{
  "routed_scale": 1.41,
  "balance_bias": false,
  "init_std_router": 0.00661,
  "vocab_size": 16384,
  "norm_eps": 1e-05
}
Below are experts of layer 3 (counted from 0) of a mixture-of-experts language model. Rows are named router (the router's row for the expert), up (a neuron's input weights, with its number), down (a neuron's output weights, with its number) and show model dimensions 0-191. Each number is 500 + 40 x the weight over its row's rms, rounded and kept within 0 to 999. Numbers have three digits each.
After each expert's rows: "mostly gets" lists some tokens that are sent to it at least half of the time; "comes before" lists some tokens at least twice as common just after its tokens as in all text. This comes from a sample of Wikipedia text that the model never trained on. Tokens count by the router's weight.

# expert 19
router:485449442507465533466417444459537565498508456547528472471507528484463523479540551467473550516445458491436517456507494437433530484595507521446497521466467524547554541521494475529505487522438448493458497453490535451502545481465473527517535441561460472482553419493476459458509522577505530474569465504482566448507533540488546447489553513522485534491517528504464414532440516453391585483520515469546537474521498510519526401491467516507524545545503516447477569520553502448513544511562530439530544488531567462496559543494544526498529408499539452438475503488485460569551529559480496558
up0:491473461536486510542447481511447553510544450468551469560532507487506481468587597430471503486559539464430521526542468485517497499475460512483507445525531512514566488517530400472475478480470496448465551418512571471482602527487467498506540488520488542535473570509508477506481530541465514488521429418561532390447456532495477500490511491484479524485553465525499464538556498529407578517550491542418490511491488457482538501421461479460480560481499487489578564524581537493475448496527490459505517474463471504422458475578575485534514483482498445507481505485477504400502475553502465532
down0:464472469568477509500494547526500510404446590511445474502523531530536486476563498457429450398574480461485479509531480471475497539499458581553515480537558512509509519525460474458526538543506560509534486520559547520445514515524476502508474507541510547494446510531496496527483510516537555556512516486549492528483513551528458475532564508456551418486437416438566506569501512447520620543522511564480519441497538455454496476556518504486497522383469460504415479422494521515518490478488532573449527462462533495524513477479484526465505571421519488399474453514483525490519472563485517468
mostly gets: " Animalia", " Insecta", "American", " Arthropoda", " vocals", " beetle"
comes before: "\n", "\n\n", " (", ",", " of", " and"

# expert 28
router:474458464514452501462447505449545549588511479553539452448507521450448536462535537485495514484474474550408564436482550502477558447519533561509496539439494518526520505525463451517426481506472446517479494435458496433420514487486489519558582416538427463479539479451465508487550483561471560460517445522424566467542509562530543458484534509519553522506523510533488463507477519458471516493537484402551539417543547502544549443510452507514508520529473543498488541521558548419540509530539550458491537478511521487542509508482522538518539463447531502469463524476443473511556578540486586525
up9:458490495495448512501505484463506438565478545504489512408452494485455494433501486421485476496445495573556469539524446519535568474458479542502542498536522462521511442466536500505477467500522440486510387578556522538411457506469532467533427480529491503478514520509387479562520545494523429551482508517486454453538487400416547464484483453478517489548445517533482491482406502566507490489588440512423533500476505481549523506414490500469514468504540453499437450477449477537459531479567525480469543440495449534546435484537455561515503515471487517479477527446491525520534514460462532476
down9:488461497442490493537486535485432505448464519515495498497546554506557521526483456506489557503489497567545469507497535465463459510544515543499485406488465431451477536449512495457441492577481524504521514490511488476519510429509475397467521496484501586533475500490506548540468519532514509465485574523502499536548472510555547432520501535455560588520518468550521509541514441462551505549506582519510461490450549532489525412508473496554468454489426547598525523390478517490470465440473571510552475425475472559477552453519503451446512602504517538531501453508464552422454530559478536461
mostly gets: ",", ",\"", "',", ".,", "\",", "),"
comes before: " ", " he", " the", " and", " which", "000"

# expert 40
router:455474501552450519476498453459569545563512452516538453446511522464463593489538540498493538518444486510455562522462517445485506460511556518483570532478452503515499501529454467500419489533473526531448460465452499474450556463470452566505520495510475463503549488478459511478541539477484512458576495510460558496496543563564487470474504526557549578463566553540459487479499568468423537483526486448550560438530521524549517450484479532532581553583441502484467523563538579458526536534516564466539528519530521460521540536525481516540529482446529499430461551452464429585494561540496547493
up4:498388560502479519444461509414520553492482532527481409509581485510572522452525483531455510468441500516521464515507497421487549442538441532564504471537529417456494462471500512466379549506473538526412456452476556500446504444455499549532488542525535504541484533534479494467510487450463500489458497489514484531444513496591537535449500507530366529492527491476574534562464571509505468540509509482478487475461512460557531542461504483486477475539482466491507480530509536558494524516453464497497533511478488538534522433475481490513471458530582513455516520512550478594433540518588524525
down4:467512495437499459505529504564413473553521509555521543491491547488479471513506456482430420537545548488486564468534494508568506451486480596475609488498535570542449407508447513582479535496559500521488534478526442497560492478534547563525427509481413502487487485492540516448524523493481534516480496547495541524479500510491510602457493456491501489509474464444472513497520428493458456523425514464547429565600532505522494484542520457463509474525472459495522572574492531482479526522472525467537433493474569439428433517490536490470535600494465530510512506507495504531524501517488496405
mostly gets: " hundred", "teen", "150", "300", "600", "250"
comes before: "%", "th", ",", ".", "–", " million"

# expert 15
router:464494457521442560475445462509489530561496479551570479457547506439470504507584546477443489499490501528406491475495569468490518526512503526439487550419470517505550548516482495546418480545488452488460441496515523434430467481478456547534572467554493470506503443455466503464517522514473533445562438496423547488517481549485547490472548533540529510495484543492446473491499511416436494488536495438539584483522527517520546426522442525515493542561479561493462596517545538470528557535534539466575534463514536475500557499520565546538559477473554457421465494478489476493525534547448561524
up8:488430428449422528488495486529447488556475442574491495511507561474539491468548545540500502538461463494460482487461526524525509511501446544486517457515476470516469536484553540548519426508539499472455519506458441494564533503543501531490548489507571496502488490485424536512457533529505551473511456543420502502521553561518497552469561467449483519395483497475573404539489463546395487544551466546515499525455546534464497477470469499497439485526450501452556501485526443416496528463544500457499541506468487477453509485472552416618589469529471415542484470457527494474433527487498518553
down8:534511492484500491518529456440522402507543549462515543526475486505575523546506505520516437597546475562419496523506541506569489490485470443488470576500520536489490384492569512547454592468467490565504520531497493464575440454440448522401493491487556525500480519492436429534516450503480516505497425546484471461499497477532458467500492433535450513481581434550531526473571512552477473529516445480463429508535374453539452470536522439497479550557443492436485508504481535513481472480558502520485458525487510506501517511514498487513519510492489474555512418463538501483454523472487531565
mostly gets: " against", " joined", " from", " under", "from", " on"
comes before: " the", " a", " his", " her", " an", " their"

# expert 18
router:473453480557485556464480478441527532484530479527539469470516546445497519439548520506468524499464450485448518429481528472484570496550512557471534482500463495535532558517497474549470478531458445523463481409516538447451526420495472519553570478586465480502544470488434438458542508529483500442574456514508541487513543582557540458502535524483491552475531546519466461518511550427453562447546503473520515417504491519515554450489477506531494575499491537458418523503530531434553541531523546470536564486536520496522554497506535536538511434476585453451484512477456466575501583589516516561
up4:455531513457472518542508553489520537491511403459460532497434511539486496442529492484500563491458477492480498471547484521483461461549432559473491482494484537484505470487529526520507419508452494434497499504506547437485555625532492582557461424542504487489490579521438558494403496524462518517505438446536471507503496512476535566502483455497450495500523472442482599561511514547384559458542522487467516458533509456499506507476479434445525518472482504483499590450500525457564546449496503393468545490546502553473515560509474507495478438466545492424514515526521505469487464532589456482
down4:498466453514548454499555487462496471491450482496442484492575521520531513505551473574556549495524467573443450515524421526501510465529482467552470473477527499545453504548501475527472425517468523508485449497474550488474433530492451480535483501540464521539537490540450490452544499503486508557470484546452418503471567551477465530505516545495468463585507480524573552562492498495482471466522516589416629557475513517573442461540518552532545433440479487488573503405487490519529449508505468530490563532464520474534476500511515537502493474488480526524574546518468429518531472406488609496
mostly gets: " debut", " woman", " politician", " goal", " footballer", " member"
comes before: " of", " in", ",", " for", ".", " to"

# expert 0
router:469488462565424531513431428499556534585466449555540435479519481446505549449524515461499519518461460533456523494473570460446507482514532553453521515488474536501566556504441474526420486523458466505440424491491565457461516452479475576563556454543512455451506448470468477467505511496440532464530437530488525461465515525530565494446566500509532531453516524544464490471498547444496500441525477416545509457575523497543528412536446527516565534520483551442473556511529498498507534551479526440541522428524503531564510535492511537546536477471534468422431530472467497532517529505484558542
up8:496490549589538448459567488513462486454591492498562538546567543511481474512530469531539547460402466512526458475484523521402468506491441510481509485503446579520522493551471409466475528478478503471514604498568554465484483549509526457471510472506503477463531482463436527520422526544500482510535407443515500495498506547505503496556473439459497590473480471507523544504569483555476527491533493537519516503546470524459462462549459543472542570500535559491502496484501593489515474525495495502476582458607513493531463565481513440559524504415482483516530454497505503532524456543500474594
down8:503440503589480462528525479469515538559463516521486524500531499451453510532482537467552493552488538478511488545470509517521445489453460493505442459565538477498557507542486427430480502494547494497427498519480545574530442463510502595499461440506547521483525538495496509491481501555503572528448479446497481507466547496439534520480484501506494457590470413478465584496473533463521534526503536516447437535519477507524551540471519510483480613434441508484507505479462401497506461403464534458457473463492503489569459536535412489436499479489561506560575571547568490457482520525401483498
mostly gets: " into", " to", " through", " towards", " via", " onto"
comes before: " the", " a", " be", " his", " their", " its"

# expert 21
router:435504476553433544487467525457525514561525485530553487479512518433482570463539543471495553534474459530466509485494510452486522458530515522480590511487460485522571529500457427560494490502502512500410482477478520474440527486486464560526536461557486453479561448510459454418528533530480550499532480527469540478507534569523488462452564561563532592496522513527480476487481538479421579501514491399512556441533545541506496414499495508494540512516466527467475527527547560460517575526554567441545514469506523461502536494485476526536555466474535464438454542468451439608558532546475541522
up4:443504513499399526466506495446563523523497537527474540521510576537533489429449521549480574521579468493476504522508418580534531537543511465516525506527475462485568421508525475496536514462472545515416515569467466499503466544519492489523501519492467457527445466500485534441543544563387495496530500534472445445575507536489463497555506523548530540509478465460537530504504487502462482561500527517540574428492545548549474427493537496459539509483472518435447588529455613491526513466534454517560521470509614485496519503504498400553507478492536454537540494491470487495556479523465508521
down4:470525465519517451501409529601508555532476490514517517509469537555481557512512500479474484464563537560457530503485536562528484529515440530519490491598475491559487408424504469488489541516481490528548484506569464532521468510547451412532486546525543490410485442493464528455500509479513487613542444534551516511519545503504530484544475459466471532529522397496463522499515468511484575533442516440489497483531506494510544478479485416476571535530496487564512506508520603520534554494452469503467471614462479460568456533523575564500539485484472549459518494524514478490489569548556521482
mostly gets: "″W", "″E", "978", "73", "08", " sq"
comes before: " |", ".", ")", "%", " |\n", "′"

# expert 71
router:491467426553477555463416437502534495538509445554522471497455521447433551455545498457489536530478492509471494496467577441478524491510539505449509514480418544521499556507467479534448455493448479515482445418476529466424546483453484545508540486471457426431536473469471469447505535551493509488529470495434577466497577517504555470455548518550525529467499528552468450454505564505470565468560473476498520446543507529546562483537486529541550541517481536487490540584568548497551501513530562479528552450519499472582538510513529529497517480473512445461449553467456485555559550583485569541
up0:487486479459484438468566449474470455452499502472492549534472466491448474478507483471520476611495398474529519481519439510544550455508537494502549517442522530511457510537474475483490501464544440472466523410541441466587560491495485461476519506482497500524576530563592490515479501522422503568608536479464488494534467553469550512445479507522634523574481537566511443443548519528494476534536569460535432510527455482457544517540523453420473554470542543434474507512458530523524511535526467496515434481451534497477472501499473490533467586499559485493529510475527490467461495482448543503
down0:511496465529538448514493501489527508496551548401449484467469456513485501490497467527463485440530414468486513550528484488479572541461549536472406402473516514494509472528490460510467545510492567500476491507511549511553528484521516475590506541463464494495444569523523461448501508484539499474506460597540519537446459472517479508518496567486450530508488507434571473564532457466574528488511452595533471565504483555557528473511504574500526505496582438514527484452463475462476490515559530479528512561535421535504445428505502508490610493417496449503466486565472448532509608469510508523
mostly gets: "In", " more", " some", " most", " due", " much"
comes before: " to", " the", " than", " of", " addition", " are"

# expert 76
router:487485457527437489507487438461497564565489477530543499467529537475478552481535554461435518532484476509499539461481520444481507492555504551476537504432494503522537489540460489498440454536451463496510424470481526452455511489480465529502524473536465430479578467447450437497537544525464519459523480547461596473505482523526524460467526488581543560490552514510492483475446532457438546460508461504526529436585558540540573432538419493525460551540530528479485506560536547424535555529543557485548490467516540469553570528506538500514546431420537437477464528475424518548550551536522560536
up0:480535553487530466485506497437490442498484389588508552441493513479469546533491543490536543581530479497483523455544453481434499557603486444462474573488473506575516573442546500454529414552497518471523462516443485496489479450504518567497501492596507504485546464506515463469519446582585519472578471476513500498510525486447506537488496540560503416517489483464415512515510473449454539568476548534470572495476515454530403478517556455458476471492483518479498499479473517508542498473519509515559458429435514429549434522449480487440537452449487503485531492519509500471526517532471543514
down0:531547516416512429473497478424526526504530488490497422446564471586537519459501429504505438512471502509489442511478425497486552472467487555497535589507484485523501461449486534514477469497478481409525513521441463550543498513501584513502474448530486513443487492569442476513500522453497481419500521454489494501476448413523579582445516439433534515472501513434475510492518524480467482449473520513486504511457468507490500517485528433389477431498498469521440555535417528505475412466461444539413548507547532519521444509438512498485485521486559513471512505448547487472444552540473482577
mostly gets: ".", ").", "\".", " .", ".\"", " He"
comes before: " The", " He", " In", " It", " She", " This"

# expert 36
router:465451434594473576479457494455512591530504497554540466480566525471473550468575503461453476511491498502447518421470530473481564508549529523504512500427461542550551497503473453539438458571461449488450459487449519428468560454448449515549571461530489513484531430505442477483500548540493508443592450502499540480481532523527553482485518504523535526461559536499452464481477584424436556467560470497525530479548512485510572473470436568515492531488468552473463555552545514435543549526529541476512497463493527507528560509528526521549553494499503472463521482496478486569536525553488527561
up1:527467556515447508452549490498446500468504587487503469539537580445541511483515500525457494446452524487499476449505527559516501546515494522470604508514397507491463525528508513525391502475452534474527566502562489481433433463514534533492549551560522522554528584517538566516518509495502490422498442523483453536491561615523554424543472479457455499434518485537541584522534488429493511536482473499476517509523517545526487484497460458443440512521529495563506447526508529509482455460440522529506514468521476559466443508554469521566535549430516547568503511499466458472448526553492505576
down1:514541519522470515462467496567531447450507454458531495526490480491511456455472521460490523520540535510535508566532464454496506494497610519512476515526517435525510474612527581511560452503515498518498473445502507512496491450505513544578481491420499485426399488489529463463472499489521510482461526442585498583550521525437508480486498615546568546499481576448463413479505511493469518544425513502512468463474550490552541551457538514532470508427453547471467522500514517475593528549478482447493521494563457503489505457454482592466418478487482529496591498535558523511476507540556462499
mostly gets: " father", " president", " wife", " mother", " husband", " king"
comes before: " of", ",", ".", " in", ".\n\n", " and"